{
  "n_layer": 9,
  "d_model": 160,
  "n_experts": 256,
  "experts_per_token": 8,
  "d_expert": 32,
  "d_shared_expert": 64,
  "activation": "squared_relu",
  "moe_layers": [1, 2, 3, 4, 5, 6, 7, 8],
  "router_score": "softmax",
  "normalize_top_k": false,
  "routed_scale": 1.0,
  "balance_loss": 0.016,
  "balance_bias": false,
  "router_z_loss": 0.001,
  "router_bias": true,
  "init_std_router": 0.03,
  "lr_router": 0.000856,
  "n_head": 2,
  "n_kv_head": 2,
  "head_dim": 64,
  "vocab_size": 15360,
  "norm": "layernorm",
  "norm_place": "pre",
  "norm_eps": 1e-05,
  "positions": "rope",
  "rope_base": 7910.0,
  "rope_fraction": 0.5,
  "qk_norm": false,
  "attn_scale": 0.125,
  "tie_embeddings": false,
  "parallel_block": false,
  "init": "normal",
  "init_std_qkv": 0.0395,
  "init_std_o": 0.0,
  "init_std_up": 0.0395,
  "init_std_down": 0.0,
  "optimizer": "cautious_adamw",
  "lr": 0.00142,
  "beta1": 0.9,
  "beta2": 0.99,
  "weight_decay": 0.16,
  "lr_head": 0.00777,
  "grad_clip": 1.0,
  "warmup_steps": 299,
  "schedule": "wsd",
  "decay_fraction": 0.828,
  "decay_shape": "linear",
  "final_lr_fraction": 0.1,
  "batch_tokens": 65536,
  "seq_len": 1024,
  "doc_mask": false,
  "z_loss": 1e-05,
  "train_tokens": 456600000,
  "steps": 6968,
  "dataset": "wikipedia_en"
}
Below are experts of layer 3 (counted from 0) of a mixture-of-experts language model. Rows are named router (the router's row for the expert), up (a neuron's input weights, with its number), down (a neuron's output weights, with its number) and show model dimensions 0-159. Each number is 128 + 32 x the weight over its row's rms, rounded and kept within 0 to 255. Numbers have three digits each.
Before each expert's rows: a language model's description of what the expert responds to. This comes from a sample of Wikipedia text that the model never trained on.

# expert 14
Word pieces after capitals. Second pieces of words after capitalised fragments (Wh-o, Sch-re-iber, F-ur-ious), plus sentence-opening pronouns like She, You, We.
router:110083190140181124143083148153068125135138121097136126123087079120079142137174118116127139120171154093049146145108059140074104151140124166138082103154159086046147124089137203070125149138142113128096090113166140125123074132102134135144164128113158117184167118108152126114143073130094118101135101145141119127093174131099110110117113127137145139175124169146202151119143123106134123174182155106101103161129072146121200175058088107107177172168178157100183120189087186128106125107147100
up3:096149080115212131097105127202133104103153132055100154130159148126052095189164113141111149074148097140155097118133178160189160133099084126152103143134125140113152160148137116133111127112133051110168104110085144126103157178137101054088113162171168153125096121092094167101143174132108119094160131137127099121167192119144072101111142105117152180189191125141147093078125122098134131191150145075118142123079109178117148153087170149126100172105149155081171099137099132101093110078123109
down3:207145108130142117111158099142139125139104163130089122147172156090122180142111155150105172154156174095123128134116179119142143154145157098078116142176094165124133059122081132158177095097141116124121115152063145149165073070092151141164113110131145171128128134115142112141071082117164141148103122104182128147110105065087123101072172197087122142110212147139120167098070106128108129089153121136102163137157092120147157153091071134217131152083094063117152081083155135061149121181125106
up4:102104086092111170102192124115164079130118128126163115209064125126115104135080145117154167141183129145172160125101088063137104138120137124095131138119147155095104147104111100136152124105150146075162141097164089114096087185079099103094136114159147118155144077148119123104119134144078070091097223158184185137139049127124170124169120114102100073082074150099140158188120171090138155158146187118100087137150136165142112170112136102097134127117149159106140142062127146123139114109165205
down4:156122069164103127133132049157137097100113113129160137173156138125114108113108141068187127104147126134095108119142129139113161158143171156053117116183162135086100114156116141179100131119115141133110101112119160101114102122071132125127138173149105143093106141107201119116089083131131078129110148197185109203099155123146070121192150132109085107144140202098108132122128106118102169129110109141146060126169154116071077087158150131107183097072112136235154161107135062143146169150173128

# expert 1
Infobox and table delimiters. Markup tokens opening article titles, table cells and infobox fields, such as "=" after blank lines, "|", Website, Elevation, Preceded.
router:105149161118161119167062167170104139115120153131206153161119119096092155161156082153116132129153168114098133136105121080106094159148149124085105071104160101097158180106217179123124154131118082142073107099146105102111119146073135095221176105103146088114139084171172133168164115069112120108149154128149117117118164097104171082069082153129182129165095137129134121129124085109136144138144125088119108165112102191202137174098093092140149145130177112122148176126116158158059116092114081
up4:150071139127190194097157138139149140126106165145118156161104137105126038092100148103132157157185140073150117082124143032141073127164095093114143122102174137119146132095084140127143157103142164121138150040151055135128137119089120101072097135163150061107132107099141006132121069182077187136128121147171150109128148149125142174153150129109106076115129154126134098130157140107144104088127148119134143145119120143125105223125120161117137138098104117157115104116101117087173154136095145
down4:100095057107135087168145157146164120137134158143100105139157131122109133131094114125196059075099141094172095112094051167169148108130115140135137204147117129143147094142084137143081091185181101142142111070125109092096101164143194123128124156101104146129110163085156097157114111082140133133125131143080155165179207124161105156143090105070115120102117121146135053110107150130103097103126106166121107153175137183069139107074172135154145170225143134181112095178150151129134115137115104
up5:207134161112169138156210145101140128136105148152100074135139124148147183131118150155120179128181165163121099180128139176144132147089093151173060104125130136100114065121113106103098067098124091064173157139112162107140123112128141084159190124176122192121140142164089130173176169057185096142141185105094122071162119112084091140098075125130118094135085135105165142163062122185099112140116162126118083119146083093150124107148128124128124189109122179104088094125163103115133151147098099
down5:078144079115131169143115161129151108154130120148139141174107109093183091137077141151188144134167111111133122037115121162186130144163043115106101230122119108139135145150090112171119161163105121107109184142134134156137087120174135075116110164109052151142074112160149115144070106105107145120154152115168131148139117130128162123161110162122109170121097169143125147109079132152084125121170095098062114038099145133158100078198150105122174079089104084148156147127118143134195108141165115

# expert 57
Of after role nouns. Prepositions, mostly of, to, for, after a noun in film, music and performance contexts, as in voice of, role of, plus table pipes.
router:143104179100186091159114158156116108134114190095158117139143078039088124132155125138193152123118178083109156143140083133131115191151133189129130107107121107121130181076191205117088181139118122162088098120161098093128108149111106110180147103104155132147146091143154144172109075092112168104180131140135125079076121119117190106151064164148143147157091139127166142120183119126173137151141135104104084170087058148152135169084125097082121150130115122132151190153105187179109131098124100
up7:187142117150121116165169178198135158139131109111115101106136096158155127170116053103101169100139142110102109122111123137174087083191159124154099142130112167104122095075140142042084120129075075106143113064127112172069066176108189158139110138097122135136133147100139095074108097137158098124223122112085113104138175160140092172142139118120164138121123137127189166129135133178095131145173092106153132112150097144185112129075124138088132115095160122139163200189132102083145082109106107
down7:183155117174059161140117103183092078164152117092025147136165166147162169136123134070113164168126161113133115058111116160153151143138105140119138064133162129118120150136151127130170176160109131130069137126144154151095151097124197160143134172175110050098141112121128147134130116168096104098079102074107116129090055149152126143105116128075150155110062117149088113154137080148114101080184082120165121122146106157138129093138133137123160063066170124109192143105175134139116118171130090
up8:138104159104123087099097133132124170092147051097140147145053084162169135105082130133084138141139116156146162120138152125101146155143110119093180071094108134141108156119074065153169140131097114204104191142154140098126118137062143167112157093103097129112122108116126109181155169087131199112119096118193164073085097135068139138116112105136128171105121104176078109147126133162072199132122194109116113100120125190173100147143124146153124075155105168184103168113137093074119082119129175
down8:108119176146080149182151156134165086130070158142113092112163089166077089132188123099125111143113131103102150215082181160128155159079132134086123145135084170073139086112123082087124171083112152131164126050152124123164147116163160111104091109123106123143121181107060124059117108184121113109114174148117141110165113154108116138153149134131177128110153090107152150083159122109137101107139123139101079148115097179137104090145115125106122178119126146158146080206207076094165184140094171

# expert 3
Mid-word name fragments. Short subword pieces inside proper names and foreign words, often after a capital initial, such as Z-en-eca, S-en-ate, McA-le-ster.
router:140105150133187103112112168142070063153081133089150155161077080130077153159191095146113130116134119101139132139132100160127056135117117126163088126118179129102133141089151177094086154190135062073095094075134094099091111143124124127134185094155150098166139122132140108146165102104112163074203103160131141118124148095130162125104104130159161127219059179130159176132122106133169151166171179143110133199103090121153177148123093120118139177142152139113155143164116191136074098108128139
up3:108115167061156125138149091128124113088170180141064165081115124101100151174152121120145152169142106161137073095171155129060141123111083107119147126167120186086122097159145100082128106107108116170162075127094169143095091080133134103099093182158165069172219090097152075046084157146130168129140144116078101087122144137118158149160121177114154177133130145102187100109097106090134104155128084103133131167104159137158085156121174145182112110123156136110087136194093087125143143104121136
down3:149097098120223130124183139100111133110121096111108128167130148099161155126143141126114145123154158114131156121106101068136140076120138176106117117187113212145088128136017124118144115112141133143137116119081104170152137074113196123170113113129111120137122194155121129115113140104112111180047108187130168115093136075110147118127154144186140106150137157192113103140117161111172148094139115085051170094122088163143163130143113150158128136111148107086105049161115166063214136122140102
up4:164143157164139155091123157126128082111173177158181154170128170155116104174115112101146125134141080095154168138072097117196098134133162152114085148145131119066104102125095116069139084177179095091194149108112092128066149149129102050072129152169150067158087118113139171143096125103102128146102159124146123125132090170087142107103134141172127089070140104188138104157124146111151138142163156108140115137131068147137174188044087133095118168064144155058137096119126091110148173117134142
down4:122111100172135129145153147057119098156102128153125159150150095130160165095103124120129099154113149119164128143159152104075103130090118104140186157115113106133168140150183097099159134108151168131121100122138107118118149109070112112167159166166171122067066148163032029160105193161109133108155050199124139126138188157097096114114122118143095155152144101096150093155130092123137119136081101095211106149113163111121106135111145144105084170097137175165114117148125158105158121024174131

# expert 44
Place-name endings. Country and place names or their final pieces, such as States, India, Zealand, Carolina, Ch-ina, Panath-ina-ikos.
router:128101147151173146144099143155071131157141173119124151120100103133094154122158069147129130110141161106101070112120103096048096135154175139093106113142135077087163140101150138103089181112063108131095135130169124125141096095132089104146153122104154128166205119144162094179146141097099151060158173179131109123152161081085129126127111193149143131140098149123178136089149041068163105110179133101130128165094046152181144149072080122117147162130122187178143152145087185134105147076112120
up1:124161123136155158204097090130145146131144131105139145111191146095129117179104086166155166129137128082108065083167225096107137091195137190144096155131137103137127128115136132130090151136140125122061127143076198151084097119146098128097127144133149146185132129120111154138125130109109186118164069092073137147176115148104195087091144131083120104073168159084119223125156140133092108131117095187134135190135138096145113101113121088140122169181080091104152141143110130080101097121146077
down1:141112144103133134109146135094088187176147082155201126188126159119128119130123136144102132116161162134097175061106164104115114113104121151080099056152114109101137140102117062133166135128143092104117118086099146163077129143197037105140151106109052143164127116161187192119087123149154143123112161152129100132154082133114031140156173058126164135149144142186103138112140132106150143122170108145093119104094125176138145069124068180088142123145184107127097161150137132064138150160158145
up2:170108102180087136125107135139087102170137097103087078134177119173181172127181086096147111165219082146116122126089163045152157114160111187197115112126128158139140107156106088068115131145094149109178152108107098141136166165172151106090097120120156156181108159117079142114083136089111132119096160122139161096099141122123153132132140140106127128140110178145081122096090105141174128090223120095142091104045115150140126138090119155168131133141108205130168084122087132107139110182126084
down2:068139131104170112121170089084114129126175167101150137065138148133117134133115127100056107129102158127127114134122114233191133124125114155115158093134090145146158097102242106179089113127118092145127074157169139152130167091121115125110099184115149089085134099140159137144173147107120094097089149154124113086095169127176101192152128145178113144102154075128090081115182150150178119110105141114154145153146114162116153121086154155087059168090127126157080082155135156125164133099066073

# expert 32
Inner name syllables. Middle syllables of names and words after L, Ch, Sh, such as Ch-ile, Zs-old-os, gas-ol-ine, plus zeros in score tables.
router:148138180119182134113132142150114126182132162099140167136106056088115137165177101162110156092127124102100133136074110108092055120123116139155068123124151122102139179066139149097108183153111126112128110097149143125152127147132166070188151120112121093165131141126167061148204107097142149085168154175073158081130187088083135088098105150138119133162062130109169157086168141123158155141165121087062114209101101083138151150093066125089122163159110148128169143177107133157139090125152167
up0:192129172147169105065123157106141164131142093091146120174119155112142117088165097172127105131150104132131076101107080140098095210093099164147187125144193135142146149105186136116117113129116155114172085111115112139166129159138130147141131081115130072137119088140074103121192087102170113088201149113066202076151112128107123124140139103164157117053105208134094158118167158169136135096083130139065094213129152112160133140154136104106104138077091093117160122124098122159138110135151088
down0:119119180152091183100131142129083160166129107141107076130116038158109151109177126124141071095053074173070166103093159059130156120126151139184171069111163171114092094111060077139178142137144152103129116151112191187103099154114148166084130076128199137093116169094216109122105167155124126109131139128123132098133149146097131135074159074104108139126143136100122132157125172137115158136114137130114170144118120114149105140110075092111126157101199121141150139131112138127185088165166159
up1:087124111119085163157138127209139156098112142130174091118120132088095148190121102118199081125102113119135118123127154144145195072151160145194037085121163102151162165151155159164119133108062121097088128113087149182067109123166126161139122156151098042083135150128143138109093148136119164146099115097109122117091103179111174123092147135130148178137160153100138155138137165113130129120088102154115180106136081100178125055121074118124129161217130124139103097175120137101136101102136059
down1:147140109093174099131090169172145166129110183130114088145140114100174051125102104141138153086157155130100115104138153105128105145065145138112093103136105150086168116053058157111193120181179044109132192125059090191100162190139072121111165136147145133094166163128090120087093118124124130121144115132112108157166165134116178137129176137154109130110152179094111108148177112126107125125111160119134145136137107123079139059091113129206184142143144072178111144091155103133112120074158105

# expert 33
Name and word fragments. Mid-word syllables in names, often South Asian or uncommon, such as Whit-el-aw, Hyd-el, Ish-ita, plus year pieces like 195 and digits.
router:118137184116173104146100181157100121201138192172128144130123122114132146176169060169120147118158168110063093157097160101091124148116152147139070121115188118080144160092123158110093126112105074100082071063170100122128047171136116132184142128127143098151151098156129070151160135094102110091167123179139139126140147059093161140126101132157122149165103129130141206134157113122128162134143117110112152168082084111124174164086072103096139164136120165105187149120102182187124135124139165
up3:084124128122239108118115138131127102115191120113104146120143116062094128165168118145105097104148131116132081049158136165100058145104082145088112191125161184110129135153130111133104088114120161149114125174094155113105124121137152104106142151106084173092136125082144128042123163177127091111153194131100107108150117109133095151132098172129147138206118148097147138193172150086093154098106148119119140168133158090107187120152164167075125156172101066074155150111127198124094165141159118
down3:131127156120084111122112121136105152095120080088113143133137110169138132121143130145147119137161143164185142103070112121149177109097158050171094151147074142150077175171044105101151102118145130106112154146191104138150161136165120161106127109081178200153132181117142083152141120158154170119073098144075187104089130095125133113153116117195116130129124165119105081101161138118107157084229144046050128134132109118139132140113160125156099117116176110125080065189129147101162127135164096
up4:161135127127110179081138204131161138165087148168142136231139160118136092131114110083114184106125123131118210159169135164146067171115114116104178172114145121120134140126079125118163107128177104111193162037103142129078128159122072079122153096161125081142094081150124109093162090143067122129073156133081142100148118109147183120097097120117158074083081112176129095131141151127126165126186191126105119120105115154140127147126100155122096156093158120077166108136084089139137146123176159
down4:138094144126123111101142077070093103171134124081155085126074112089143137138125140072173153134176171141093166087178109129132089119090113124136129197144160135149118111179136198115077081125133165151084118137070127101084094119107191096151106107141070140171151194135123113204162109114135112157100158137144111173154154120128139128121136139153132120127105120086134154058117136163025113071166178117112132157095167180106094105128104162160104126168060164132123151122169137111134141146156052